config = dict(
    n_layer=8,
    d_model=384,
    n_experts=32,
    experts_per_token=4,
    d_expert=96,
    d_shared_expert=384,
    activation='tanh_gelu',
    moe_layers=[1, 2, 3, 4, 5, 6, 7],
    router_score='sigmoid',
    normalize_top_k=False,
    routed_scale=0.5,
    balance_loss=0.0136,
    balance_bias=False,
    shared_expert_gate=True,
    init_std_router=0.00799,
    lr_router=0.00144,
    vocab_size=8192,
    norm='layernorm',
    norm_eps=1e-07,
    tie_embeddings='early',
    optimizer='muon_variant',
    lr=0.00753,
    beta1=0.93,
    grad_clip=2.0,
    batch_tokens=[32768, 65536, 98304],
    seq_len=1024,
    train_tokens=374200000,
    steps=6441,
    dataset='wikipedia_en',
)
Below are experts of layer 4 (counted from 0) of a mixture-of-experts language model. Rows are named router (the router's row for the expert), up (a neuron's input weights, with its number), down (a neuron's output weights, with its number) and show model dimensions 128-255. Each number is 50 + 10 x the weight over its row's rms, rounded and kept within 0 to 99.
Before each expert's rows: a language model's description of what the expert responds to. This comes from a sample of Wikipedia text that the model never trained on.

# expert 9
It responds to: Lowercase word-initial pieces. First lowercase piece of concrete nouns or adjectives after a or the, plus unit symbols, such as g, bl, bra, gl, kg, mm.
router:36 30 32 43 63 40 60 60 47 66 39 37 57 62 50 59 58 47 58 50 60 56 48 51 46 43 56 34 55 63 60 34 51 58 32 64 35 50 43 50 52 62 41 58 39 49 61 58 40 36 55 42 62 34 47 30 44 47 46 35 48 52 54 41 36 61 46 47 56 60 41 36 48 64 46 61 61 33 42 45 51 41 47 47 45 41 50 58 53 61 56 44 72 59 59 48 28 17 45 66 46 48 52 44 41 41 56 56 46 53 55 43 40 30 54 52 47 46 45 41 38 52 42 45 40 43 51 50
up3:59 45 50 53 59 42 47 54 52 53 52 54 59 44 59 43 58 48 37 48 34 70 53 58 45 66 53 71 62 48 45 60 49 56 53 44 48 46 34 51 63 45 45 43 48 39 51 52 31 49 49 42 64 61 52 40 48 56 65 38 37 55 49 49 31 64 51 35 48 48 53 35 43 52 31 60 53 64 44 54 45 43 49 57 58 60 41 45 53 61 36 50 60 57 63 38 67 47 35 36 25 45 38 50 72 43 46 44 57 52 31 51 55 56 61 45 55 54 74 54 48 30 35 43 46 56 55 33
down3:60 59 49 47 48 39 35 52 40 29 43 60 61 43 46 39 42 50 44 66 50 31 47 56 39 63 54 42 66 46 69 52 47 33 66 50 47 58 52 43 62 51 55 71 41 52 50 61 50 50 38 38 59 53 63 54 44 40 63 45 50 58 49 47 43 30 60 50 62 40 54 53 38 35 37 56 60 66 49 61 32 42 59 60 32 62 62 55 37 35 45 63 54 63 13 60 42 44 60 54 40 52 60 55 39 36 54 39 50 56 41 44 51 50 38 55 59 59 48 37 47 66 61 38 46 41 45 52

# expert 2
It responds to: Proper-name words, demonyms. Capitalized words and suffixes inside institution and place names and demonyms, such as University, National, United States, Algerian.
router:57 35 50 53 39 46 50 31 43 47 52 65 47 63 47 48 35 35 47 68 47 62 44 46 62 41 55 45 56 53 56 46 58 38 53 55 54 43 37 58 75 68 71 36 53 53 42 41 46 60 51 46 62 42 36 51 54 34 49 25 59 29 49 38 59 51 34 39 45 47 39 76 40 52 37 46 53 62 61 57 33 58 47 36 43 61 55 62 40 42 41 68 49 64 44 75 40 62 52 46 27 40 39 38 52 55 46 55 47 40 59 25 43 53 62 43 44 35 47 47 47 56 53 57 44 54 37 55
up3:53 43 46 64 52 63 48 64 50 39 49 50 34 54 49 46 43 52 50 52 33 51 64 49 24 49 45 53 25 56 47 40 57 54 54 35 48 49 65 38 48 61 53 43 32 41 46 53 44 55 48 60 44 60 53 44 54 68 50 54 68 68 50 70 37 67 42 55 33 65 41 56 39 56 36 47 67 56 45 55 52 57 56 55 38 43 61 49 46 46 53 39 46 46 48 55 60 50 47 56 39 35 32 57 47 62 32 49 44 65 94 28 59 46 51 50 46 57 62 49 54 42 55 42 53 27 50 48
down3:44 49 60 56 42 61 62 66 70 35 44 27 64 39 50 50 54 27 30 62 46 40 48 45 31 59 48 48 43 48 62 60 54 52 54 51 62 42 56 35 61 51 52 47 37 38 45 64 43 52 56 51 21 55 44 56 52 48 49 52 37 44 47 56 56 55 37 53 54 45 39 58 77 65 54 35 39 45 48 51 45 45 41 57 53 46 43 33 50 47 46 56 72 57 40 59 48 43 37 29 46 43 47 42 50 51 51 53 42 52 50 56 54 47 54 63 58 47 55 49 51 41 47 67 60 58 50 47

# expert 12
It responds to: Abstract noun and adjective endings. Suffixes and abstract words in academic or technical prose, such as -ical, -ism, -ation, -ive, development, social, research.
router:46 36 51 38 32 63 55 44 53 43 55 39 57 48 61 53 44 33 58 51 57 50 46 43 53 56 50 46 60 46 50 53 59 58 45 61 61 46 24 43 66 58 57 56 37 55 53 58 57 47 60 51 64 46 39 66 48 71 49 47 53 52 57 52 39 53 36 72 43 55 42 49 39 57 44 49 48 51 58 65 47 45 56 41 37 41 64 58 45 53 37 73 49 56 49 68 30 38 38 63 32 55 67 48 54 68 50 50 41 46 40 64 41 49 55 66 55 34 39 46 43 54 45 57 45 56 39 55
up3:41 49 40 46 48 49 47 35 42 43 51 71 67 58 63 43 60 63 49 47 36 58 52 38 40 49 49 49 50 44 58 67 46 52 45 64 48 51 36 52 43 40 50 67 74 48 66 54 43 66 51 46 49 36 49 65 52 63 47 34 46 49 49 44 41 57 56 37 52 43 59 44 58 51 30 54 54 45 58 45 42 31 44 46 45 46 50 47 27 40 55 35 57 54 50 52 52 56 54 45 47 70 36 64 70 55 41 57 59 59 62 46 45 51 49 61 42 39 57 60 42 63 57 52 64 50 38 51
down3:43 47 38 40 48 48 58 43 69 52 58 60 58 33 43 46 35 59 64 46 53 49 30 50 54 66 62 48 54 65 38 35 32 38 50 43 40 53 49 55 38 47 53 52 55 63 45 36 40 58 52 58 54 41 48 50 51 42 50 51 55 55 52 33 48 42 41 37 44 47 42 40 32 60 59 57 42 54 52 54 60 47 71 54 46 56 52 57 42 38 33 33 66 43 42 36 39 51 37 34 55 56 64 43 35 70 28 30 25 40 37 41 42 56 48 60 45 76 66 70 62 47 34 24 58 50 33 44

# expert 28
It responds to: Name-initial word pieces. Capitalized first pieces of proper names, especially foreign surnames and places: Le, De, Sch, Cl, Mor, as in Dehaene, Liège.
router:58 59 55 65 51 59 52 34 20 58 52 66 41 55 49 44 47 43 58 54 29 38 63 41 50 36 53 47 51 51 38 44 70 61 49 43 49 39 35 54 49 62 45 33 53 42 40 54 58 83 54 51 61 49 68 43 45 45 38 50 45 52 63 55 51 47 49 50 47 69 48 36 47 38 56 31 54 54 49 53 60 55 33 52 33 65 48 46 53 37 51 63 62 54 75 51 56 52 38 44 60 54 46 42 37 54 57 51 43 48 47 30 61 50 50 42 42 51 65 58 51 56 65 31 54 47 52 47
up3:68 44 27 42 46 51 56 55 61 65 43 48 35 46 49 52 55 47 51 55 55 40 53 47 42 39 73 44 59 55 48 54 45 39 59 34 26 51 63 47 46 46 47 47 44 56 50 54 43 48 44 51 57 53 61 45 31 47 52 53 65 42 41 47 41 76 52 48 50 53 46 54 47 60 43 69 52 37 26 50 38 37 50 52 52 56 86 51 57 49 61 54 55 47 73 57 54 35 46 49 62 35 30 48 46 43 57 52 53 45 41 43 59 52 42 58 49 36 65 61 56 29 45 57 63 38 38 61
down3:50 55 39 53 52 34 39 48 41 53 38 40 52 50 62 42 48 60 42 34 38 51 81 43 67 46 45 53 45 34 55 59 48 35 56 50 42 49 54 35 53 47 70 33 39 54 49 44 61 48 46 68 41 61 59 42 49 54 50 59 59 63 53 52 64 37 29 43 53 38 41 46 54 41 49 73 47 50 39 52 52 46 61 42 50 39 37 54 43 57 49 50 27 48 29 57 43 53 42 48 45 55 57 48 66 59 66 51 46 41 45 35 65 59 55 35 49 67 55 29 44 50 64 48 52 56 45 52

# expert 5
It responds to: Years after prepositions. Four-digit years ending a date or phrase, especially after in or a month, e.g. November 2014, in 1959; also New York.
router:37 55 52 64 49 55 43 44 42 55 37 62 49 61 75 54 42 50 43 63 53 47 27 50 46 53 31 42 52 60 41 32 47 41 52 47 54 44 54 34 66 46 52 41 58 17 54 21 51 45 72 34 56 53 40 64 40 36 36 53 45 41 62 45 49 57 44 56 41 45 58 57 48 63 55 39 57 56 48 44 43 53 39 58 35 66 65 24 47 42 56 55 72 60 52 84 50 33 56 41 54 64 43 47 50 44 42 50 50 45 59 39 59 55 52 48 55 58 39 43 59 53 41 45 52 50 55 75
up2:52 62 52 56 42 39 65 54 50 53 64 54 59 53 46 60 47 61 49 63 39 47 35 34 55 45 50 50 40 58 48 37 49 47 59 51 40 47 47 36 61 51 53 48 39 36 47 49 61 57 64 63 66 49 54 47 49 45 29 43 60 73 57 61 46 37 61 52 34 66 41 61 45 56 43 34 47 39 49 59 50 54 29 47 41 50 58 59 44 59 35 54 47 52 49 44 40 36 51 70 56 53 36 61 49 60 61 37 65 51 50 60 41 37 58 60 44 44 44 50 49 59 59 56 47 55 65 57
down2:57 56 38 66 34 37 27 60 18 43 62 49 56 57 54 58 46 50 38 64 45 45 42 49 51 50 47 64 56 39 53 51 29 44 48 55 49 69 61 51 54 53 51 48 54 47 50 51 65 50 43 45 44 42 68 70 43 49 56 47 31 37 64 48 42 59 54 44 51 65 41 52 44 43 43 47 54 53 63 47 48 55 52 50 32 56 71 45 76 46 64 43 65 53 34 42 54 45 65 46 60 41 46 35 42 53 57 62 57 49 60 47 49 49 53 42 37 68 40 28 58 34 49 52 65 46 46 45

# expert 15
It responds to: Asian name syllables. Syllables of Chinese, Japanese and South Asian names in credits and tables, plus CJK byte pieces, such as Kh, ang, im, Wang.
router:62 45 46 54 55 54 60 53 39 24 55 60 57 38 54 48 44 63 54 45 37 52 49 42 55 39 47 20 51 50 38 30 39 63 56 65 79 52 44 43 51 47 54 44 65 61 52 45 38 43 61 64 41 57 65 37 51 39 51 51 53 36 28 37 51 73 37 65 48 50 50 49 56 47 26 57 54 53 40 48 61 42 37 58 77 62 37 50 58 50 48 65 50 63 64 58 46 59 41 59 58 48 36 54 61 51 46 62 43 59 60 56 46 55 48 57 54 64 37 36 45 47 45 61 41 63 46 60
up2:57 53 33 51 41 45 48 52 46 50 47 39 45 57 52 76 57 64 37 48 49 50 48 41 34 48 58 46 47 39 43 51 37 63 45 61 47 61 38 44 49 63 56 63 78 53 48 36 42 64 58 60 47 61 61 42 49 51 50 49 55 49 58 58 59 49 49 46 46 45 39 37 57 49 41 50 49 40 45 38 64 58 39 36 43 36 44 58 40 75 46 74 32 55 64 58 47 49 43 65 56 25 46 16 60 57 40 68 41 60 45 73 51 50 61 47 62 47 44 59 36 41 51 48 46 72 49 48
down2:69 69 52 52 42 46 54 41 52 30 28 58 37 25 46 29 69 69 57 67 42 47 59 51 55 51 44 57 50 43 57 36 37 56 65 64 58 58 45 65 44 41 60 40 60 34 48 46 52 52 57 43 50 28 61 46 58 54 37 64 51 54 60 45 60 32 48 48 47 40 42 54 40 58 46 39 38 47 64 46 54 47 44 61 54 42 52 72 42 48 59 64 51 58 45 38 42 60 40 52 47 46 41 67 68 42 25 66 60 44 46 62 37 78 35 51 65 41 58 24 32 53 34 59 42 50 48 55

# expert 27
It responds to: Final letters of foreign names. Last letters or syllables of foreign names and words, often Slavic, South Asian or Dutch, such as Aziz, Noorda, Žitňanský.
router:55 46 42 63 44 32 48 54 53 35 41 39 65 55 63 64 54 51 63 61 61 48 47 55 42 41 48 44 49 52 46 42 56 34 40 67 52 59 57 53 39 47 49 62 60 67 63 36 38 42 52 50 55 54 52 43 37 48 56 54 35 47 53 34 24 50 56 58 58 43 56 58 57 54 43 44 74 49 48 58 52 31 64 34 52 48 41 69 53 50 52 58 45 53 66 48 34 44 36 71 53 61 53 60 52 48 43 41 40 58 48 45 38 35 52 55 53 49 26 50 43 57 63 62 37 42 46 62
up3:46 50 58 57 56 44 59 44 50 48 30 49 43 69 64 53 49 43 49 60 41 46 48 39 48 32 22 46 58 43 47 50 60 59 48 49 43 35 34 44 36 47 50 51 45 40 41 59 43 47 55 38 52 47 69 38 38 64 55 57 45 63 51 52 48 31 51 27 48 62 60 55 65 41 60 46 54 61 41 54 62 57 40 55 58 63 40 50 54 61 45 53 64 39 56 48 49 44 62 53 59 60 58 60 67 52 40 52 45 52 42 56 49 50 51 75 51 61 70 59 42 50 58 55 56 52 50 51
down3:56 63 51 62 53 49 49 55 59 36 63 63 46 27 38 65 47 63 57 50 72 49 66 48 43 51 45 57 30 45 68 53 52 33 35 51 42 54 50 38 46 44 63 47 75 28 49 52 57 51 56 53 58 42 42 55 52 46 54 34 39 58 47 46 51 71 57 64 47 52 49 60 52 55 34 53 48 62 42 45 59 49 59 72 52 44 58 42 47 58 71 47 43 55 38 44 58 30 54 49 36 57 58 43 39 53 40 43 50 64 52 48 45 60 50 57 48 54 41 39 55 36 69 41 38 47 46 65

# expert 17
It responds to: Creative works titles. Words for films, albums, books and songs plus quotes, colons and pipes around their titles, e.g. album, novel, Mad House: How.
router:77 44 66 52 50 54 44 44 33 57 48 52 53 53 37 50 55 50 55 41 37 41 51 69 68 49 67 61 46 69 49 56 75 49 56 59 43 43 44 43 49 69 41 41 45 42 47 52 57 50 67 73 45 67 49 49 51 64 26 53 47 54 77 40 51 54 42 73 40 61 40 40 20 49 34 35 48 58 47 58 40 53 42 51 61 46 45 40 50 62 57 58 53 58 45 41 50 50 52 59 45 52 51 51 49 42 59 42 53 51 61 33 58 54 51 59 51 45 55 33 48 55 57 46 35 55 33 54
up2:63 50 49 50 72 47 55 36 41 58 61 54 58 50 54 56 71 75 47 57 35 49 49 65 49 52 45 51 53 69 44 69 60 44 56 53 57 57 57 47 30 65 52 60 40 45 47 53 48 77 54 50 57 46 42 60 44 47 55 55 43 68 55 43 32 36 38 56 52 34 45 56 42 43 57 48 42 40 40 61 53 56 57 45 51 68 52 56 61 50 62 50 57 59 67 55 50 46 49 63 57 72 45 50 45 56 58 63 36 38 63 40 42 54 46 40 37 51 44 42 35 52 51 55 59 56 48 27
down2:51 50 33 49 44 57 71 54 50 64 59 40 47 71 52 31 59 59 50 43 39 45 40 54 54 50 40 51 53 60 42 46 56 34 57 49 39 57 56 47 48 60 35 51 43 49 38 61 66 61 52 54 48 58 50 72 46 38 56 61 40 52 45 49 44 71 43 66 65 53 46 63 37 59 33 55 44 48 67 62 56 46 47 36 47 52 33 45 41 55 53 45 82 43 41 59 43 39 51 44 42 58 52 37 46 45 54 73 47 32 68 40 44 62 53 57 46 44 55 41 44 38 55 69 47 74 47 53